config = dict(
    experts_per_token=4,
    d_expert=48,
    d_shared_expert=64,
    normalize_top_k=True,
    balance_loss=0.0115,
    balance_bias=False,
    router_noise=0.1,
    lr_router=0.000662,
    norm_eps=1e-06,
    tie_word_embeddings='early',
    batch_tokens=[32768, 65536, 98304],
    max_steps=5157,
    dataset='wikipedia_en',
)
Below are experts of layer 10 (counted from 0) of a mixture-of-experts language model. Rows are named router (the router's row for the expert), gate (a neuron's input weights, with its number), up (a neuron's input weights, with its number), down (a neuron's output weights, with its number) and show model dimensions 0-39. Each number is 128 + 24 x the weight over its row's rms, rounded and kept within 0 to 255. Numbers have three digits each.
After each expert's rows: a language model's description of what the expert responds to. This comes from a sample of Wikipedia text that the model never trained on.

# expert 14
router:155154083123127150112160101146104134144140129149169118135167145151121120085152122156155097112133109144110137145122145129
gate0:117157099095116125108129157138163140162122120123130089143171141167047089083140125130136117109097145136089105162133139087
up0:124080152099162152124135158144123146125157132136101188124075121095100130183144130147153091153161120165155160153119113105
down0:148119170161155125112132139116110146158101168143168097122123159104146139123130092121157127117111133144115122166153092147
gate1:117166138103099160094143121115130129152112100130126138123185124147087115117131066136116112121136163128111114129117132097
up1:158139144104141131110122142136123124094153128115107101165101131143117152153104111087123141093152146127082151129132110126
down1:111153119141138136137073094101095141139115124130135165130078162183105165095116134133158125102119102124133112145153188136
Description: Opening capital letters or pieces of names at line or list starts, especially taxonomy genus names, e.g. Sp-hecodina, St-yrax, - M-anta.

# expert 13
router:134142095119090134104097077139103138133137122149138110136134141150130108103140127145137072109136122137093126139144137132
gate0:152135129147102150105127125113107150178143084152148128165142158124138151118125121076164141106159100084106139165107169144
up0:116089127125152100157119132168147155057132177121132151132091127130086099139092147174118104115086148136128088135152064099
down0:135118123118132130126145126146180144098154135143188140124139136112110137121108095130081113125130104102131173165114144119
gate1:143121092099146178090146121146128149098105125139123121159116123148094142118133173089140088105085152084145162133111139127
up1:123135118123097152085125138080106146113139145114138172149111118140128123126089206141150117142119118133136138140127083100
down1:118178122146140140106104129150111153132157126104095136115163144145088145136152086090096087123152145137089116136148136095
Description: Surnames and final pieces of personal or team names, such as Jones, Taylor, Creight-on; also line breaks after species names in taxonomy lists.

# expert 38
router:139179093124121117097093112145137152147113140158095113144131154167118122094098110116147120117160130116109104124160142087
gate0:127128141110087159135137132159152136118122090152135137126133103136103125088098080125134126140107107126146122116112143183
up0:164137138123135130140102121109135161127143170101110152140120093110134158123148130180164134124140124119089134100155170071
down0:130104115117145089108131116123110109129177146092101171143183115144105139141156061147154098129176114134089126139128159158
gate1:151162123143095084121165196111134136115177099127128140108116115142096132110128141103103169112156124150075123113136075131
up1:146128116138108148099131130135140163107103140139135153143136122115145134119119082122147153142150106126133134110126132138
down1:151163151160149131100107162123114161130098139152119125129112094075206157147143135149122159132162171170116154186093151104
Description: Given names and surname endings in lists, tables and credits, e.g. John, Richard, David-son, Stap-leton, Kulen-ović.

# expert 0
router:136187091099173132123110124109120148136140120094147106115180146149098087087122111152112092101180123118073122155089149094
gate0:098131177121141140114120143110110176143104160160106157097134134082116123136138100123111120164085095106147158124134132170
up0:115148140159113117114140129149117141120138144155091139113180131109133091133151100090072109135122141094174161087125133151
down0:100109156134150129145148110151103102134113126113137157138154158111103128093106153160122157148134170123105115114120107118
gate1:140142097149122126144125132122174155104122118146153102147121090126126097088118128093133142139159146118112146161148141140
up1:106106105125143150171147155121099159105110081120130106100130137137176126092120128134087141109153154144129118169116128137
down1:146147117091152098147125113134126133132133129147128136084134102109158078087101162106103079164159100155132131179078112125
Description: Prepositions and preposition-plus-article tokens in biographical prose, such as at, under the, during the, for his, of the.

# expert 17
router:128142084132098138105118075126116153147145131129164113126161146141124105103134114145137069093120121125078147142123143110
gate0:112161126124166146093142166181098139150124151117127140121158133167104116102116129152169086138149105116099112146117124135
up0:162118138123095128163147080142158121117103149103112107114160154166148137173123174104103110113133150109123127126121108115
down0:134119128108119137133189128116160123125122076100094161177169162143118194152076136120155125197114139074138154095131129139
gate1:137147108103127128114122133141123102125135101117156127154175153179108089118143119138139113116164156075100106158151120127
up1:148111125091134116137129118175113118083127127103109144102097174143090100109098137126133153139123067145087166109116120152
down1:168151141120147158123109146176155086109113161107107157132130162126128116086141115113142164153142126174173095136138115139
Description: Cell separators, decimal points, commas and dashes inside numeric tables and coordinates, such as " | " before figures, "617,594", "51.508".

# expert 2
router:142135083119092142123122093154118144145149116134164106133150152151128107117130127151119077098128129123078151140146127147
gate0:105165115133091126130099118144086110138116124092117146101161169126093123079106076119128125104162175100092075163132121116
up0:093197149129156121146123138088140084155114117138109147153173141104128100107070122171105103137161140153120127110113167147
down0:139133112092158135132075132159123114136126129181091124125147132117152142120110160104130167087127174146142128151103141139
gate1:112155110076135143092123136172098152199111113122129111093148147131100137100125075175139086117129135115141122137157123109
up1:185107128184099130148144100121108130121113100143133105105089099126148177132116141126110099108127115114085106141121104158
down1:121099134142143108128094169106116111144131124156147149078186156106101129136131143109105110078134120129161172144097160147
Description: Inner word pieces of non-English names and rare words, often after a capital letter, e.g. Tol-kien, Suz-uki, Stracz-yn-ski.

# expert 54
router:149176091139140134146147112192129100153163127144143114074189171133082116111104129151096117109180123121105107143103139131
gate0:127113138112115145138123107133109129120165097146150131098128160104103127085114127120079095130062097080114158122115093098
up0:158127114140113125132107131170111083116134124124100148126120136138120101082103111169139101136112115097101095127183097146
down0:162087106168066171141120100126120170092180151045128086153130109140120125137122141120110144109162105141140130151123105102
gate1:135119115104120150134114114164162134109119128168166119126106151137110129065121145139121112117112121174117099129109111133
up1:106103152106147140142193141093106144122120099082117129145137127120153135137102096114096129128118138091167141100067147144
down1:130172142174144135097100138140163113156153134138116149109146124093088135143122119119150110113128129111120134104144101174
Description: First pieces of names and words right after a space, such as Hol in Holocaust, Am, Bar, Kh, dis, inter.

# expert 9
router:129140072125117136097116085140124147135138130127143136144143145148122094094146118131144074105129124129113132141129138086
gate0:143163107156162116123156109130126156184084111115130108122164108139056153101123070128115124082112127113068112152118142116
up0:129118106122109112097108146087091142124154112138107123131120098114095148134146091146113093119147131143140140123141127133
down0:102165103105111192148143162123098127089118147143126142124142121155100123158102081180159118157101113121083143135077140097
gate1:144153120106107160109178163141120118142182097111129126087144157175084121114098072112159096132127138122114136174117132107
up1:182121178093082132122124124128117123102076088099111128099139141147172076140116056151156084142119137118088134127136142147
down1:121146090124160167177117093102137163106133152102131106135154124150134104105094085142136120157096102138124108126098143136
Description: Line breaks, closing heading marks like === and ==, and sentence-final periods or parentheses ending list items and sections.

# expert 4
router:132165120144143108129156101162102124139112104097124120104151139159102073127108127154149080117104152149094164138145131122
gate0:145140135101085143142086133102120142137122126136158091110143120142145094144113109137135115135101095163133141095164149090
up0:150134150173080136109121134131115115148122095082077160140135092100128146155103154119164162123131160136130148146146127140
down0:137114139159126085133109109130130091081129130108130091119145143118173144170127148135127145120143117127126139144128107125
gate1:121111191124102118124123131149124132105085127145112110132142115160125077119137099113104157137141157121159135164123207140
up1:126138116132125177078133147090108105110123160115136142126094109115144106119169156130143148088131138136084149110137132119
down1:147134121135147162109125120137124146133153154133110151126094117144198103127151132149119127116152072147149120110153131119
Description: Word-final or inner pieces like act, ect, ult, ess, ul inside words such as pact, Occult, excessive, Pendulum, project.

# expert 1
router:130170124146095160119134136126114125155154145087133079118198130124082130143150114157100128119117138100113125143115118154
gate0:161135137123119103113148158088096118154142102123095115122109157145145105115109133137126152157151145092151145119119101125
up0:128090134074148073129177144151143139166163141129091096136117124145112148105084108126082136124120140090119132104146127130
down0:133160109143123102172167119118134169110124123149146116128179123132134148126158125151079109111154119106156128141121148177
gate1:127088129089138156145116129139140159145129141120131118117107134152094124127120093133121132117137104143138122125137128097
up1:140150112135138146119164118107152138135137116131097106100127143145159102150099138142133131115143131131107120134122089139
down1:111165103087139138183095112168137124139109139133105097151123120132125062093107178135141116148134118121156093151168110124
Description: First pieces of longer words, often Latin or Greek prefixes, such as re, pro, inter, gast-ro, ab, al-gor.

# expert 18
router:111133132121090131074122129138117122186105130155131091134136117189138088129142082098120134121154120120155135144157119136
gate0:122135118159095128121089116125156077121122153116127125106159167133121156155133109102145081131114082136135140125112162130
up0:142090144134105120113072108144097109145132126129119116150136135206141124128117138090141117133134072111132138141179085151
down0:160102138167122115144088156135125176114140163094130078116130099135159126149131118167147117108148134118148112144141115148
gate1:132112067111150169133117131112184080161161153113137108126137143071168124103137134132126125135174137129177107141139100100
up1:108124130129094092140131125117127156103117125183098179134119155144117144100122118102133084104092103120105117111119128108
down1:107136157126082093067137106091126135170110147092095153112151150106113141126150108119154093096112106115172161154126097174
Description: Word-final suffix pieces of foreign, taxonomic and place names, such as -idae, -ski, -burg, -ić, and the is in Preußische.

# expert 3
router:175124111125098134138137128135138162124165128153145140141178117128125129080155106124143123133181116113071085138143136120
gate0:155161166116092095110104137152147118129120130167149136132166109138141173170137159116134099158126129101162165151157109116
up0:119107145076080142139102141125158115148101114142141125070132162146147133115111134148111160139157144140096144141091127097
down0:124122126105120149143102109126117092153127150147113116163122075143137126107101097071144142109080112122152133123125076119
gate1:133136134098126149134075137134138132120122113103135106123143100141129166135153116068121145140152107133060098137123121147
up1:135134086119076086141115148128183108141124137100150139145134162102139111095106107107119137103139126156128100118146120167
down1:146165153066138092116098156121122106147121165143118129111112125110159113070127123105113109111129120169135154103081114135
Description: Word-initial consonant pieces of names and rare words, mostly B, b, Th, th, Sh, Ch, K, such as Bola, thugs, Schulz.

# expert 61
router:134135081131117139096124064135121150148131126123141129140151159147128115091157114147153095109127125128107130149140137114
gate0:103159148113149148122111177159118130146122153125104097136145124168116107138106104132145115084117143113125124130116142139
up0:145145112138088123116141169120116136185079108125136133137140068155097127153171138100172117147186130134149140114149116187
down0:109164173144127124110125135162134128127106134125158117090169115104099149133136117163149114111136090138166091114139108190
gate1:153118098098132176075160149170158153132148151153138095103141132153099106128124103122126092094125114149149090149140160137
up1:127141089113105117080115112127123122146070134143109097162163149134133134163121148124127094091121128149165129173125122106
down1:128135138136115118155136130144165103093120080174099152123155122183165132135110154137120144131135143082130135116130148085
Description: Digits within dates, scores and table cells, number words like two, three, seven, and CJK or other non-Latin characters.

# expert 23
router:124137084120127135105121061129107144140143122134141122140155137149124118103156119153149079112126126124094137140127140112
gate0:109156107107114150094117116104124111145108089137149146093156135175066087123074109138141109119107118119107145179116125135
up0:126143120104105123141105166108127114159139101163106145156129127194091086130101123113129098128129127113128118147124147090
down0:105115161141146135115173118078101128150171138130071132144183128128152138104136103139135120123125116166139143144133104130
gate1:140174085118117161102120148126110140148148106118120120078136108133101102114118064139158121106146117080112128143131141132
up1:140124110105099121110169129136111112150151129105141099078130106130132130113150133123120102095111084116128117108113153125
down1:147090111163162123141141118142137103122160121120146119152139084133123157143147118131088113096137119164118131138150120147
Description: First digit of years and numbers, plus spelled numbers and month names, in lists and tables, such as 1(913), 2(007), Two, June.

# expert 56
router:108149043121117119143121096151113124143143129117128127128170115125080090113126098181137105090158135117126128150150183141
gate0:139173118165101100149116142116095140132111112118131121143103156153104115085125143134160090149111154125145116097135125142
up0:148090134152121175176081128124108147155111081074116141139128133153127138128140123102131123134127152153109110099111127137
down0:123159139180119099107094158149097117108111123105093120133150128134077095123114114138104165153126140136121130129124101123
gate1:116112091128146108095131130148150122091113146076141119152089132133123145124160076140074078109090120127141082134139150102
up1:122105098144134155117123107128091107127141103144099120121122115137117104105163162170098118099148165123127138117116128114
down1:078158142107123151133157149105107112110133146106142158104081152147118067165140112084140097107118160099109129100113088133
Description: Prepositions and month names before a date or year, such as in, born, September, from, often before years in biographies.

# expert 12
router:142146065129119139104115065124115146153133134144140134131153145139129099091152114147144088104124116126098150154138144109
gate0:112156091133154168096141140159120091114115108103135071125158144155069101114119097142095105127176142102112116093110120132
up0:150120083148159137130141109162135140128155116159132133100148135159105090130119121120116108162135115147124166090105140126
down0:160119165141121134158162145141160095143119133110149123162127116076091153155168169147140107134147151144132130115117133147
gate1:108166130103117140108102134141127121124090120115108132097144130134089115120104087131131090112161107140105157176121176121
up1:148135109090111150098111115123092129114120084118143066151087157143133143129117138154121146126097153137166135085115089136
down1:096112164117123194126088092144111101146139142168111094111144157143169142105102109173121134110121130137124126141134162147
Description: Sentence-final periods fused to word endings, line breaks, heading markers and table pipes, plus the next sentence's opening The or He.

# expert 40
router:145158090137149149097111073130136130143118111152128121138140130144132109095147114140142101087158103109086118135109166141
gate0:145155106151137155106168130146123167123176119140107115104114132150094134163100100103106137095144101121137071083125126106
up0:126111107100101096122094149106117077165135120123143134162125158118128117112140189164148116162105173142079186155101121129
down0:154155099131138141143133152153118159138125119126140121109113133096097123130157091121098105172176102150099093145144097136
gate1:162118099126147171107149100152120128120149102160156117170130099093088120133129091112105130159173108121154101152099149143
up1:133122129146124157110102132137116159152091136115144132145149116105127093114128086122100151108177125140115121144110134099
down1:134118117087109148158164166139147143143142115155128083173127121139128165118184159117122150116143125148128152140126095116
Description: Number tokens in coordinates, dates, decimals and table figures, such as 40″ in 18°40′40″N, March 11, 26.1.

# expert 55
router:129127107134118139113126069139106138148149111137173103130169118147112110115139131162134081084125137141070141143126129137
gate0:159172110127182154119147142126133127106131106103142125108200167145138123105136084132156128137162129097141153163118156135
up0:153113114113135167097125105126106156160151132121099136134094136121139098140145100169121137140146124127144130133145126126
down0:123128156154091126115187055121156120165111135113131109167144101117153118129135138110117134148089164167157136171120155101
gate1:140147112133130122116102143127122133142148129132154149128138168157142095134116063128149108116192152103117110168134152132
up1:136143141124127136129126100105108138154088123134130110115197085102125163157105168119068111132185123130124142106125126137
down1:146146142163078113141081090143135127155107151119093164104134116130163084155093108129132113098125102105128131108093091140
Description: Loose assortment: "to" in Farm to Market Road, degree signs, Authority: fields in species lists, and odd word pieces.

# expert 31
router:168134126148110150127118107159103121130143143130120126107153159128115105132100114146160123064144167100092106177138146148
gate0:100132127087116109157158152108114119161109167128139127148115177108137122144123079149135135122098141118082166093121139102
up0:109133141160151152103102092122122155090138108134125157124101140085154092106116122124141126145126151148132119174129110137
down0:120123112079121153118139137130127131139133031130116126100119123155033114120100138132126130114154070096149132137133143097
gate1:142135102123107091087123136084126107091104130144155089134112141144109104169093132123147137095121125151151142126087067132
up1:111115137135114088150119117150158114100158174128074131133145152098128127149082090115178122128148102089117141158116131130
down1:130133155173076123150132110113083095107090143180109120106128138110136159127147126117122130091145125127117106116114133079
Description: Commas, and, which, who, but, and auxiliary verbs like was, were, would, plus adverbs like eventually, in running narrative prose.

# expert 10
router:121152113155133140082130115133144131105133121083163125103170136131102140117139099126098117116117121130110123139118152091
gate0:113144143113129125144141125122124094136121114116164149106178127111132159104111099124121130116118110105094119133125114157
up0:138144127158127081117140123106158128093125108135142149142113144151121080117164139104078138133132149142082141144111122148
down0:170110150162074112132158117140104147178146130083100179157152134122091148134122206112096111174170109136170137143123075144
gate1:203168122148161115084128095158159164130137128108130142123134103117079130112168159130137115137130121179124064143115131118
up1:085099121100123113120088123119157121093160163125139113116158113139126126134105160138107124086118127117133115169099152188
down1:120141131147167123094102145116141127102144117150129158145083140140156135098104108137135119106113121118086133135126139102
Description: Hyphens and en dashes joining compounds or number ranges and scores (centre-left, 85–66, 2024–2028), plus the preposition on and capital T.

# expert 22
router:143156061127144162096110119136120130164142134121154146116131167124125097070139141158113087108141187114138137166130166097
gate0:149137118134118109136132095171089122153137090107122115096139123134202094147117127148113094123115129174106108149138088160
up0:093122155145111107146143150105073108114113157139164102141156128095136130154102095091104126153113146121101138159111128120
down0:129124108147130107157131125141155118138108142160124158142084130126255128131137112111116154147128119119141157103115154125
gate1:133117117124115122135138123151136085140149110126128141147084091109122118105093103106136123128159172137091130135078130090
up1:120152132141134157142109134100131164123126145138136123092164136136133132156165163134130125141092098133147121120163114146
down1:148117135109131207120132127143144128163148111094097168143140138151136120153139101140126113148124134141108071125113142131
Description: Double line breaks after sentences or tables and == heading markers, such as ==See also== and === Singles ===.

# expert 26
router:123154136098137148118102092154128179167136115126103096104114139200107115134124099098157110117139119072111119147133165125
gate0:139133122084128143159130105119119147137156131083144066123124151144116113154095126125132107113133101116159137190160109126
up0:111152121133086110083119089147144138141103146143091120155127130132127135163155155189124123129181165104106081129124168141
down0:124089098151129110123141122085097155139167140101158125116134105128102085151127126112147087161131115129158133145113120145
gate1:150182085123150130099082155148179122151138121142098127124142111140136102141138102145143094180109136081111137096121124106
up1:110122078140133083123112172115103139132135121129074110102176102121156068122119100127122108160077139107128140123164114117
down1:169115122128118164152174146098070095120150109145134162093124118169093132116146136124083132158146161138133116116134113124
Description: Common nouns for people, family and groups after the or his, e.g. wife, government, son, company, people.

# expert 16
router:141145132150115119059107115128103184133147124132126115138140106122100091108144132146109097099122141122080152143140129115
gate0:168167149120089109115096144141124139145103146104125109170092141119124121087121116122100100086132142165087157096116132190
up0:154098103132169190150121155125123136136149107143140182163127126122135140148142098137150123164099125107174123133153129077
down0:147110103114160100135125142109152158116176132100157100124104141141189107123121126124123131154126123143129118112138155123
gate1:142170131143149134128134158107096135140134125165157134107164159134111158125130110166127147125176127106113131143117115128
up1:150168140082118149146144121133087172120088119128149132127123157128122152080142185139135163144134118123088106122121098110
down1:168136105121118140089118107162121162136111128126167170145085108154120151115130099158164108150125125110169137134103144136
Description: Percent signs, table pipes, line breaks and words like average, population, census, household in demographic, review-score and results tables.

# expert 44
router:091158107137134108094145091144125135162172137103131097126164113118105114120133096177142122116099149130132121192155113125
gate0:145106121154137130138101107151108093109124072133136159126114146128093117146157115162139131127128120108134143146120125147
up0:171116117109122150179141119127119127130123080135127126098108157096137116119102120126123133133077132117125138165123139114
down0:128176152133123100105167154142120106106146147121112126104105093148175161151103115097143158120157189167144141179139146122
gate1:108108160092108140093140113118129098106126169136159099135173129119110157148156158121126128136134128103077157141122149144
up1:108114120129105084104127130113128144150131090129190099137111066146112141154123151144156177111121118118123169129117136138
down1:075121156106127141136137171159080159148111119117121128117136109109127128151139137117123139122080119124144143147114105162
Description: Digits completing years after a leading 1 or 2, e.g. 2-020, 1-960, 2-005, plus small numbers like dates and laps.

# expert 41
router:138149068109102146094105094123134132138126130130134133106146137141127093093145112148136069105112138131098141142141143111
gate0:126163133108116122087115160142107126139117091117119138134129152151091135109121068155168116124150134120132111165120169118
up0:103123105089131127158104107108143119168131091112160182139159078120098101114144151120079127149114134141138138147158108120
down0:104118183178125118149108174108173161123116120156136135094085102099140155118137189117091136102084128115141143105142134151
gate1:126129128092091152124159103144116123154131090117130112145182147147077151119133106137141117126134112093133136157089133134
up1:129134111143105114146133103130109142116135118158107137150169082137119134107109103113166159154147083143098151126128160118
down1:142138176132103135148120095141092132146121112164093102147109101136159131135156088076146117082116139138149102123137112101
Description: Pipe separators and empty-cell runs in Wikipedia tables of sports results, statistics and episode lists, such as " | ", " |  |  |".

# expert 57
router:122131132120139115115114158104089168129104074117124163117117113170123112105116106170129103133147152111136105141109148139
gate0:130166161114135155139139142114142128116167104169148153074090122140142102122127080156106135087129120102121105130124126162
up0:169170166098146154155133141129141085134133135153146115101100076148117146126138102152126115120118079108131102129103140124
down0:119132123127109098152128129125099150165132139129115157134101088120108132154136136137110147102119152134132114108126091175
gate1:152151121136156107099127176187131120105129136137123150099128149108101137137086142162169163082182114170161068091155145166
up1:145099119147138130131151130167147128106118144118182165164154166137127124134114143169140141138114073173170096129094124117
down1:154142146114171082131110131178082167136137151144120159138104081117183140090132109129120137167112155073173142161139135090
Description: Possessive 's and pronouns his, their, its, plus adjective endings like ic, ical, ious, as in systemic, political.

# expert 59
router:147157092129120145102136150134096115145137124109164123112146160131119100132122111144125114100151162116105111149143160117
gate0:158132142120108156081139131125163168117140167137128142086053137112149132147108093175097138104157131116129132105118106174
up0:162152111144144137117140133150123117132114126121098168138106056103152102126061091142113133100140148137126158167107154145
down0:121147125111089155094158098114120109112108160146117121156128145104178155138125138120102101126147130117144105151145121056
gate1:114133160149133136156112149142135132137109158078127143135111132133106123137145094099097131099142103075106140143125111139
up1:122128108107159094110175085121125113099115072156138066151134106152169170106124165135157131147116155170157124134153112107
down1:097099146086154142137119147198127104113140112155139129123120176141147119089131134121146167146141183171107171149115131087
Description: Prepositions and short function words after nouns or verbs in running prose, such as to, of, by, in, into.

# expert 29
router:115134109128139138136170124116139147152107152153169157151137152139129122133118106138148112122175147093111132163111128077
gate0:125114101084126108100153151117125112115119128121074139150132130160145139129097121143134079114119111133074154117120087114
up0:079110141117131098141138162117121146094138125097097131124143154162141104102068142153142109150070160145162130110105130116
down0:125159159104125135108123163122110141132120137154123146166139143136211152126141131149111106117159134173139151098117104118
gate1:131150153121146144122103120155143141096147132056100109071091098135115137159109122115107146121167119114110159120195131118
up1:134110142132113143185183109120117147092129164147107149171126122137088111090091143152163116128123104112102136104149096173
down1:116121133104130080133137121101151132125140111113116100148129130075057154123130145176135084142137172059117082114124113117
Description: Middle syllables of non-English personal and place names, such as Khum-al-o, Masi-ul-is, Gol-ub-ev, Eid-sel-va.

# expert 35
router:106146121132134139064135131117131134147128115106185140159135132120109129115119132125160131127156139133148106163161128124
gate0:133120116160130159100119103153136080142134140082153138077123130132131156127081108108088136149165131112105108144128148096
up0:105124116109122123143132172117111129135132142129140136138108130101140121148072111135175136110117134133083121150128152081
down0:123170119120118117210154103155131098151108113164103178112112152124128068147162116171146124135101162155136145157102153131
gate1:117154125098177154161131178115144151066139164067150148125106142148092139118065135133148151095165151131168082102112097105
up1:117175135126151144122108194130132137065115136102121153124135128115096087113121154094136136093179155148103115119126111116
down1:119114131150086102171147130116110154189122114125140150117122140113172093135134151116141137145167159146113127140148119116
Description: Digits after commas or decimal points inside longer numbers, populations, coordinates and scores, such as 21,0(35), 31.4, 0–1.

# expert 60
router:109147074116125149096101073123115149125107112147125115142144130141128105092131123130139079107146107121085099147124153115
gate0:115157154103105126143132104149125132161135112156108118135131140145068080129111085134149080125137139119087111152107141107
up0:125133159120128115156106118142104116115168107118139103120116104119107113119137109080113124123115115084096120131126076099
down0:131135096155126125142157071128137155117127146121119146195095108146135129088115105137114117117139127117131129138146082138
gate1:141163167121101137097110128124089118185163133122116119084131108173089136150116101145160128085167149085140113140134176136
up1:105114162131118099137142133126184132168165143097145145125127120173108107110123117133138099166159134099151131115123058125
down1:144132082128122111141142091120110154172108155071150111151154131119122115103155119155121132138162113139154129151119106117
Description: Adjectives before nouns, such as new, original, small, French, English, plus repeated separator items in semicolon-separated lists.

# expert 52
router:129143065121091143091091097154125176140131140132161154130148154139131092086136115131145075064152147122117134158131131102
gate0:164165133128161157082132119168125118121149120129123103109134145144081135107136132149134112121116152148100134168084161139
up0:140146102158117144177115146142163108115113127168106110137151118087165130127141116132140148147096135149105103158135149191
down0:159142125154122092086146128138131124150138180100123128114086132149148109111138124108125138171119130128167108096130128155
gate1:147205103085103110128110162119102134128121123118125155132172170144124094145085114124113106152121161092120094122166135112
up1:146132093143101092102158118119177124147102152144112068136120103113139132106115101086154190110161129059110146116119124094
down1:084151152177120126124143159101148108033107115135106112120095120144125109143101167166117087154102117106144115132113119122
Description: The verbs was, is, are, were and words after them (later, provided, actually), plus closing parentheses and commas.

# expert 47
router:110128093097139139068132121111136145146124100136104155128139128165119116130111126096142072135165115123123148153154157109
gate0:099126055134140161064136172136132110108145156140127139123122085121096094162137112099107124104150142110129102108098123110
up0:097144145144134081144171100134133099163142096128110120087102147126147179124136110062139130141109131107137117146105133129
down0:144101092155119120158188080127101102138122135134135113163135088146075143119113138127138139138149139167137179121136153104
gate1:148129107086129125109115128140155090109144101146094148127151113178103132131138122108127123075116139158112152131100180157
up1:143099155122167112154085138125146103153140133141154117166128181133164146150091094146167123136143157113145109110095163154
down1:103133063147108123106145145152123115169117144148126178120134095176201099153101151158090109121118107115153137128103146109
Description: Final nouns or suffixes completing names and titles, especially music, sports and streets, such as song, track, Road, Street, baseball, Election.

# expert 11
router:123153098127132162100114098153106131136152113151124106098154119168101118108117130154144087108142112130074129118109139134
gate0:117153096137114136133128139125118168117161154144128097136158165182104117113152072138146127103157155106135137161108193083
up0:135141171124123119108092134118109152150097100128156161149091109109173141122137145116094136128094135117153132142148124138
down0:125124129130107161180114138176135100146138134114148152163126138129104098155134112118093128128133126129108122121126129102
gate1:154172059133154115071115130128151135151135148101103148145145139153092120108099104130130109166120130148146102138121154166
up1:101105136140158143086103114138153138144076097115140164122120111117107150154147138130108118173134177129143102123159149153
down1:145130099133145106137129101110152106145164107198124129125119107122190145087095120167145075105130124123117083164086079142
Description: First pieces of names and nouns after "the" or "of the", often completed by later pieces, such as Mer, Gen, Turk, academ(y), navig(ation).

# expert 62
router:130141084117125137091104059136124133143129132155121134139137153152129114104134118115134072098136122118099124142142154103
gate0:152150136129131137114140131159112142155174106108127122088182121148134129135150102125143107106142140102140163131133100097
up0:126073136109102131113123140142157128144113194137130155138092156145117137146186120165114142156079139178149151150102139128
down0:094157135126135106111089167138139139112155133131121150127125123157081076121119090150162131140143140128136128103123124102
gate1:140137107113123133117147151169135122145120106128117120136104157163120138154118099138135134128124132135114085135142142062
up1:114127118148154121103121106118092111116129180141126162107155071083127113125130150127109116117146150110145153118115119188
down1:145111115146111078138134157119131138085144094170138121164148126138090144133122143151126103126109126104114164123151086132
Description: Object pronouns, common surnames and past-participle verbs after was or were, e.g. him, Smith, Co., elected, sold.

# expert 19
router:103142114156122157100134120144121104140149140163155104119164131125094108087098133106164123094157127103086175148109163107
gate0:127133119108116135120094169148136142126098148145094141155123135143126114107110104112144119125140125114147140147131151103
up0:142147144137142158098154138087105154155126133135144142112145151121108094114140153097103180120120138165113109125168161092
down0:158152179075137157123140135118059106131122103124100132143141084120136131126148102130079148126144112084090112142133124067
gate1:117116086137138111089120143100139105134091127172101177142148131138115110160135153111104135128124187103143110124121135138
up1:109125124128140142082130127115147102112107146138142166123153160146113146087095108131103120158122165172145144149098145112
down1:165113138131106064168092117123126164136156126094142089122122115144152144131113160132122133163110117115122099132130144059
Description: Stem pieces near the start of words, especially pl/Pl, Sp, Sc, Ros, and words like rock or mountain before suffixes.

# expert 53
router:131136095133096140112134071122108152166150114153160112120149156140129095108132124141155081101118143136075133140152130134
gate0:115137114131108145127144135163154139137131103086138114094140141138070119112103114152128106146093111125108118177113182112
up0:152129137129129079108111115074130091129114139134112117210122167126133125145152104122124114110164133141161159153109099115
down0:131109129137112119126135116118086152101119115161141106156185157124147139118133121160165115142110121115120147138127159151
gate1:125156110127113164140151140155101154155120068162111132109165151212086114141123071134106125118114126083123134168107159132
up1:094107123144122197129159134147125150157158140142096121077150156128132168150115115101146125094132098132129150134145161136
down1:109103095139141117121128137131146141154128102194134143130084120128138128115124146091130096148128123131147130153100098081
Description: "and", "or", "&" joining list items or names, plus dashes and parentheses in ranges and taxonomy boxes, such as "herons, and", "Armour and".

# expert 15
router:137147083113118147092112084135128141124143114137142132135159135142124098096098112129140067101136134139119131148135146083
gate0:165188067134098149146120129188110117142135133115116123161152145165092087111149105142124116097148150137115125195139173158
up0:115104177100135183110118166076120133181119166155166122159125089135104146121106132152126118116129096141140145083118098113
down0:136082118107145132091124150120140116138151092156138153130135139156113134149109130159095127111175124116107133155103113122
gate1:136135117124167173084131094133130140184114130124127095120142125140100096124133082127152105135139128126134118118100188126
up1:180115122127118119154143141126130128109092144147152137165101150125134123125148187134094199165112132133082149127113147137
down1:108097136146144188114093140131132111141121162104151116124103143137173097135120116095110162091146168095131131117126103115
Description: Function phrases in descriptive prose, especially geographic ones such as along the, where, which, located, part of the; also table separators.

# expert 58
router:126144077140128169084140145129131135117151100145170133170193131141102114116093110145160123131133139121110135145109115085
gate0:103114104084114121128114147156098115104185118160143127123129134154111146118104108167150107139127128153113142162153088122
up0:121123168160124115123126085122166188102078141131115112120132094137153101180149084137101120111120123149103103104127122136
down0:160119138132100114106132113117133096134118106092131154138091121145141139067119151122140141153168123095123129119118165101
gate1:111122104095097092110118121105094154129123138141128158121129134118147083104070150128116129148126152108173167164094094163
up1:110148148155108097117159130174129145173137126123094090092121127131170174137133124117112132142127111096125102103115119077
down1:164151111134138114113116124135166136097106144141132095132147172118138140157156118149129096125122081084086166133105127120
Description: Word-initial lowercase or capital letters, especially l, L, c, t, starting a word after a space: lounge, libation, lanes, Lendl.